python train.py --n_layer=11 --d_model=128 --n_experts=64 --experts_per_token=6 --d_expert=32 --d_shared_expert=0 --activation="swiglu" --moe_layers=[0, 1, 2, 3, 4, 5, 6, 7, 8, 9, 10] --router_score="softmax" --normalize_top_k=false --routed_scale=3.27 --balance_loss=0.0157 --balance_bias=false --router_z_loss=0.001 --init_std_router=0.0261 --lr_router=0.00264 --n_head=4 --n_kv_head=2 --head_dim=32 --vocab_size=4096 --norm="rmsnorm" --norm_place="pre" --norm_eps=1e-06 --positions="rope" --rope_base=10000.0 --rope_fraction=1.0 --qk_norm=false --attn_scale=0.177 --tie_embeddings=false --parallel_block=false --init="uniform" --init_std_qkv=0.0352 --init_std_o=0.00751 --init_std_up=0.0352 --init_std_down=0.00531 --optimizer="muon_variant" --lr=0.00828 --lr_mult_up=0.755 --lr_mult_down=1.5 --beta1=0.9 --lr_head=0.00753 --grad_clip=1.0 --warmup_steps=200 --schedule="wsd" --decay_fraction=1.0 --decay_shape="linear" --final_lr_fraction=0.0 --batch_tokens=65536 --seq_len=1024 --doc_mask=true --train_tokens=412400000 --steps=6293 --dataset="wikipedia_en"
Below are experts of layer 7 (counted from 0) of a mixture-of-experts language model. Rows are named router (the router's row for the expert), gate (a neuron's input weights, with its number), up (a neuron's input weights, with its number) and show model dimensions 0-127. Each number is 128 + 24 x the weight over its row's rms, rounded and kept within 0 to 255. Numbers have three digits each.
Before each expert's rows: a language model's description of what the expert responds to; "gets" lists some tokens that make up at least twice as much of what it gets as of all text. This comes from a sample of Wikipedia text that the model never trained on. Tokens count by the router's weight.

# expert 18
Description: Section and list headers. Heading and infobox label starts after line breaks, dashes or ==, as in See also, Preceded by, Enrollment, Technical information, Programming; also table pipes and separator rows.
gets: "-", " |", "|", "==", "===", "In"
router:122105130130169133171114138159120104157127150113156143096121148122135093118096122109182163115140113133093118150103149127113102160077136128127190149155107112140141085157156143151155141106115135137139143127087136092093089114141132129130117098083153134089142150149149125101162145144106121151123142174135157122148088139115117135142136085147115080170109158121169165099146137116103125134096
gate1:129116172127076138106170154084152167132095156137151140117103175114114146148131112100104117155127170171111119165150148133101112116158129114129162133130138118185146122099098140149156132109092151098135167099120142126149132120124091146129132075093117101148114100110105114151182129127143155094175143125113150137140148148157128142114084091128105116103120149129130113131161127099107096155144
up1:127099147106106140134111150088098111126132138124130110120085135118131128145133118124105151118068147163149097142103105090124145110107158201124119084119100146102130126151117093150164132092124092124094119146137112122126122091115125120102136116137084123161105080108157086116118134146132102119116100117168128115125097131149140135087129130116179107124101109130128099172095114153074104160178
gate2:137159142136171116110114127115120160161129151123112114162157161109123124100099125183159132170095145137119091153150145154106179155155121164129146114159132124107116155135115166156139158094121123133121106109129158160069082101130107147147180129161163151124115124148113131155119139095116169124111099168162150113103120108122102119094139127140111135122105149095158117123156117095102127094095
up2:128115131131071146146142100145100124126107147127125087091122151158134123142126118172134150130168102122130102137113146168124109125165133103151104117127123136156154147118119147116141088146190138131159083134127118157088108135097122118149123112106108077105185130149110124130166068162140130127133137110135102151089090125085128127158102116068180145152127102154112088144135110120113132125143
gate3:153118109197137119132136104143164131142120128077147141097158149119128144125108129181144134105132181112113138158108106146158094152133108080097103118102143132081103133103153170145177123135144141125131092134125130151130103126124143139112115107132102088093123161200138110119100155120084145133165131096133115107149100137150111127131144114122142103171111117093118161128119120117101116123074
up3:121087157130175134160061118167118140158141119195101136115118184133124131142136129108122086128151120136132115126117134093179116144106126147109136148156132090083076154132120091096136129112131145112129121105092152128169114133118117129093099126125106131161155115122121141120127114135098156081172100103161109105135122156132135112100154127089098148153121114119095142166132099161120119115100

# expert 5
Description: Separators after name endings. Separators and connectors right after a proper name or its final piece, in lists and tables: commas, pipes, slashes, surname endings like -ić, -ev.
gets: ",", " |", " (", "'", "\"", " and"
router:088113126076131151139114105145097081126126151158142164124100120119156114113120097092116150168149114143102098110091123143105110168115164102132157106130091109147138109170148156125143125120126149145122142083092160103103104141135137139152135096116092143116133126159088160128134167178084082103128162165145140143140112150103112101109166096165150105143125145110148122122147098126104125150100
gate2:084110148114131146077163125121140100085121080124112113148070091130140139111128070134119137089099098165138105135158156102115124157125117146168117156129086136148058127163133143129099128110134097121137127128104154060143086162098126130159105139095141149097125132165115148116139090149145124114096130128107130144134109141124126154163111170151130118109161139103141113121118128151123112120122
up2:118121126087133153098154162099145128138106134105123144129154136127115109127176106118150096137122122127126133148142148115106101165137149144133138118101103172142085150121141168089103134163124136144135125121150115034113092135134118146123117107117150154092118126151104136111097083150140141130093111120119206072158127138096129138097168156107181129140152133143140114126144120102165136150123
gate3:147112143116126108145096073156145137169096141094097117136116158144097146125151111132138077108121122131102118110109099132144142132154126125100138121140143136104071120129085175121141140080140122165086134145108106135139113140180120124108107097117132124163165144120150151143111107110114106103091148149120151148158110119139147119157108146130144164159079130110150107063175135119081127169129
up3:134111099154139093143086131069154147161117152127122146115095158137151146140145079106108117133114105173115119114150104119131134105135110161110125176148158098117113121139145137067126151073129100123125147145136163138149121121120103138101100139134093129149175111125162119111104185122121130157097148173135172119141140117120088114113115130139118171133117117135111117166085149114094142173159
gate4:126107120121120141154118148129155154174113158110139120129104093082116124134117108118156165172140106131140120127135149132153086145137150125104114106094140091129126115127049107117131093116153121128104161123110146129115130102137081119133089084162139142143098113127166119150138145120138113108068159162150163139099113098150095131129128145112142126165108126100090136047116142147122162110104
up4:130129139117129158111116158094111135126118146160135174121160047098124135124110084112119120137135108121124144145114130138105141146131116108167140157116147131119116158176109168155095148165137126138125145122097173121122137137180104124143148109134117121135180103144142119150113141084163133091098166171163155090102150112116110128104149129158131125174120091124154133126118126192117153114165

# expert 54
Description: Sentence-ending punctuation, first names. Periods and commas ending sentences or abbreviations, as in Mrs. and i.e., closing quote-periods, and common first names like John, David, George.
gets: ".", "ie", ").", " \"", ":", " John"
router:115117152089113137137088127116094093130122137166145148108112107115140079124095109095159133168133165143113090130105134164113123121136170089158165119147127123123143105159184166142142118109105151144143163112098125122086076160126130142133129117108123142111150133173098156145115153139069107113128187123141163155118109134110089085099135113152155115133124144124118133102143098122136110162105
gate1:111139130150119124117114180130112132114173120133114057101148157090132182140112166135129135163144075144128131138162173159110127105132155081133076148172112112135153160138113144127137113143109134105115126081109143122137103155124125115114115137132131139125093140120106137166145138119132119096114081132110122129154161141147122140134166123137156135073109122097145135120118163165083095144071
up1:140126069131123126151122151124089146180116122151160126107163150152131117119145176147140105103127134154140128094120096110106145164095134129129115127186112154130156147118135130130148142117168109158138108112099089129114116115137140124129144152123104120166106126148124103138077159123169184129066102171119121130132138085176173150088140115117126162133150177108139115122127114145085127140135
gate2:108117152168125118128143110130120152142143178132162128153111136124109132169162132112166173153165128124124118152135124134127121081127091142113129170140157129115142113110126142080114135107128141165122149127106107125193149123112136150154133106138088131132097145074152098174141134110109113125165160097110134117175122111143155114102088115117120147142073127141070099110104090119171101148142
up2:110137109119138142131099131142119122139162145091160143132101120101122115145129144176097114109128078111128114161152193156170106130074126112143112122142135103159120184155180135162127141082120161157142107125143138133153171090115148155150105152106163103119113132075114091162119167159111111123134153163119120095151143147125127102144126136088118115128110090143118108129105121098135145153107
gate3:102124149129119089138131125157109117132131168097133089135081164148099115108115090116129084138148177141140149126157130163169097125134151133148100129105123161136103135138130062144111160161131148123124148102130086104124089162107162143098142126131150138142130085139134103121142120125103162113127153108147109168187125106140177123164117096104136164152157161082098134111138094130127130132110
up3:121110134123086121099115151111134153154109158091126136141111157144116107130121090122106090119174154156136117132172088147151061098155165099145154105126183141151104117156128118189105111151124180126118126094115092110145105164080135200112142125128115148143130124136143097125169119126101153135130144098137136134142123128115145139135111094161118123141137108130080125101103129133121120095134

# expert 29
Description: Early word fragments. Short opening or inner fragments of longer words, often names in tables, such as part in Nonpartisan, st in Konstantin, th in thrust.
gets: " ", "st", " th", " d", "r", "v"
router:100072160128161153147104124135123135143115140126133161128114136118169069117087105097161139120141127153091094109106173144131082136132153138121188105151118119192165115137137147119105135120098152152182164111106145140120122116142147104147139097103100142106161150160113129089131149137119093113126159153129149123127125136094138149138155101130135105096103133097146156104154138139101103127083
gate1:131150169107110160158144126152137138102137174125115121132097112096140104102091118118153161113165059141071162087133121122167135119153127097111164104152146080151134172131146116162114134135143167144142127146117147117077133143088117155106122101099170127126135129110139131130124122103126124107090108115102150108173157085146147114146152153138116117114099113125116118151105169146142120173148
up1:097176098145115085144159159167144114127163163114088128130144139117124151126143172120125095154121146112160128134141130201125092102123128128175133167111136142086139114129101125133105106130126132091133130131141154127129111144090122123111117143128184171113156111144087141068152128109120117143135126124147098098118099101107154142105167132123131095106159140091148151148147156097118094124176
gate2:180140165086152129130091136125137125185159161142148126118109129130147115095129155104177094112141143150105175146161135088154084103137151135128120114106167090143149134158129161125157141130121130087161126191110150126154148124155160129122118109109125123124111125140117130126168134098135139083092144113170156126123115122143122151125108111171115132113127079132116115077164126121157110125087
up2:117126161106156135142135144102124124146115099131155152132125191150116136128124107218158142135185130149121100137128137119141136149098148110119128114129126123087128153144087131119142116125091157117123134097148122170143072085129149110098126097123151151076120118093111118125132137120096180094153108164114106118141161176106133145155103104167112146124129121133135128142121143121096184120116
gate3:105095105171143158103156096139145107134151130188089118138132126148138149168115074156110127105166129112144151099082194112115117141095108148140130159135148112129159151109122101140117119138134173137148132165158132110142166124125141125117116099108151138103133137153181142128160146136121129185152094152126096103133150115136136137110137106146182128109119135135126114084176151129154100104133
up3:116146073171178112151083115099132163123130125120128151120180120088111111128113136128137166152095130120135145117081122128148149101121141107122109101122073155154161129122114099064132121143164069172143118129151110120113147144098169102132136071094127136120135119084118142119132134120111082113141128099157111139114117145125138132128125088136127105167168133128099116106134123098137157133099

# expert 23
Description: Second word pieces. Second piece of a word split after one or two letters, often in running prose, such as ac in teaches, f in comfortable, if in manifested.
gets: "f", "b", "g", "ac", "c", "if"
router:087106158091126138166111120153100131138140138144151127117132139110121132116079129096141147135140165133138125128128125134128105127099125130187149116150092092136175081125120099163128137112128184131147155109089166147120114139145110134127089122141138116107192136118106158136121139142088134117156162160134139136175108130098060092120144100119149081144150122115136128124152131126109078169097
gate5:119138116091134182123136156139129150134135125081135127139128100066151151113126131135151132163167162120109119117113153121171135163157170184157112135105117132149155138137136142118170122100124108128126162137123089189087140124170148132141122117129160111101149131117162144147146099150083135123186127161171109111121118131110096114157135106134081121130107133101104131145140099119088099152110
up5:142112068111145123126155098115127120111113131119080137120149115100132140154122144116124125108114118115162143135160155149183143120137171172129090097103151121124113186151151156099111129102121117109086173142125160158126145137114080126154126160117109155173149121117144093113139101138139109109133119106132090113083183137139115119158065145127110114131106113115103091099128100152139138138089
gate6:152145150149131149131119141145137140156166104139137114174127145120145129079119133085134131107145167106104131150127083098123135117091117154192160103145111185114144151096126132090117178128100113133132109071096120107158120125146116099145102121137111150116139155102115127097080113140146095147169138088159158136141099142088152127113117131132127156108077100151112139120124137139105152141170
up6:103135145090114123082107142121140115122095129122095123093153089174111110163123113165118110118143112162150130113128188166121149141135130109064126110105132126120104090153093174139137073156099137120140154146128119152108149184138147169123128120152117125129080114125170143140107134133160158132138125137096159115146132160114091115100122150106152117122104126101120128062150131107152128118103
gate7:111081121134162119136165119114159113118137126139140105121125092110174118180132133092117090119117135168120119088160143131101123140106147155123097188107138106154166135151110077151119124084135180083098124138103133115117132129115137108153096142114144126133128166114163160097135133111116145136123192120094138115168105168149124101121184122145103110101141141156154132115116144088122134137134
up7:159129113101145108058095100111119095143104129149113146130069137149110151147162112111128130137135133112137112142162122104128082171126153128137129072123143097176107092116117163100157136113146102135172119130159145144121116119148113103144109106130111116154087108101151114143127164134148163135089115150122135150122133120138140194091128158142108134177157124128152142178112162095134108129125

# expert 7
Description: Infobox field names. Word pieces completing field labels in infoboxes and data lists, such as Total, Coordinates, Genus, Formats, Medium, and parts of table headers.
gets: " in", " to", "ation", " of", "s", "/"
router:117120144117144131139141119133097116165138162142169119109119098109162123123127102147120164144127112099113114124117132159106128144122155083140183156115130118116133117152161131115158115109116124150133160082094112105143069110125149186178134123097105120091131125145149136118107172148095111158149154143186136086152119154103119140128140093135151094146111179121131148134151108114057120143141
gate0:152117122111115173098143131130166107148154137141143159098124097142112140142129152137171140088140151138136146166113109129070103141101143095126156158125154164093136101120130101122118134100145100138128122080132102119144111097100102188133147111136113155049158139116159145144141178109137165147160161124151108092174124124141130158178127110117145125150096140125108118147139135135148126104104
up0:151133140111121089109129136174177099107182123157097120146151148128092133128126132135156103094106158121147134134110133150172124127151135123186128118117117131100138141131105156125126134146158139129162132127122089107147138123075118138156146128116088133077148139071172131112159161147124137114170152161112152148123129092078129139138156126091124127164139133167140171137119098141141090091166
gate1:111119177119132109129169075126133142150154135108132156140163104119144118152126116139186129146175132136133132112129103156138159100161136143151100138129145091148116111138122103122125147096121121087104126114110112160171137113086082100144115170070144141121103123105116143126112104116079109147115134144195148093125149183117135110127104124136097097140121173137134163130131148090099118145152
up1:092107143120148132152150101105124082148151114141140115122139095126176140137071082139108138136173095090100156102150103135129119159134138113133104149119154159085104143131127064101136123113105159079122109093085121114145098102130164125159124138162140098105115143104125139119113120107159107130136133125157127097134091121119093168118079126123114155124172099131110168169116134116105106123124
gate2:184137150131131130097087144106135135133117087115133113108120117115143111145122158157114134132157121114156113102148145135126109106144125132159083132084127132130127137173153159143132145077115134109075169147166095129060151109088133131129152110124146135107108099159125146119107125127137095151102100086130122146153092129149100089113114138098191132119111137103152084093138129136128164127076
up2:141151072141112130136132139127074136121146107108146144121097169118141140125121134155097110181138130129136117118145177128136118150163113117122118127078147157146161145170142144116126154091125135099097170135136123167078119112092138146161156129133152146124123124173101177119080125147095109122092092129122101122131083113133138129087108092114127148094117117133117104162135108179117168116097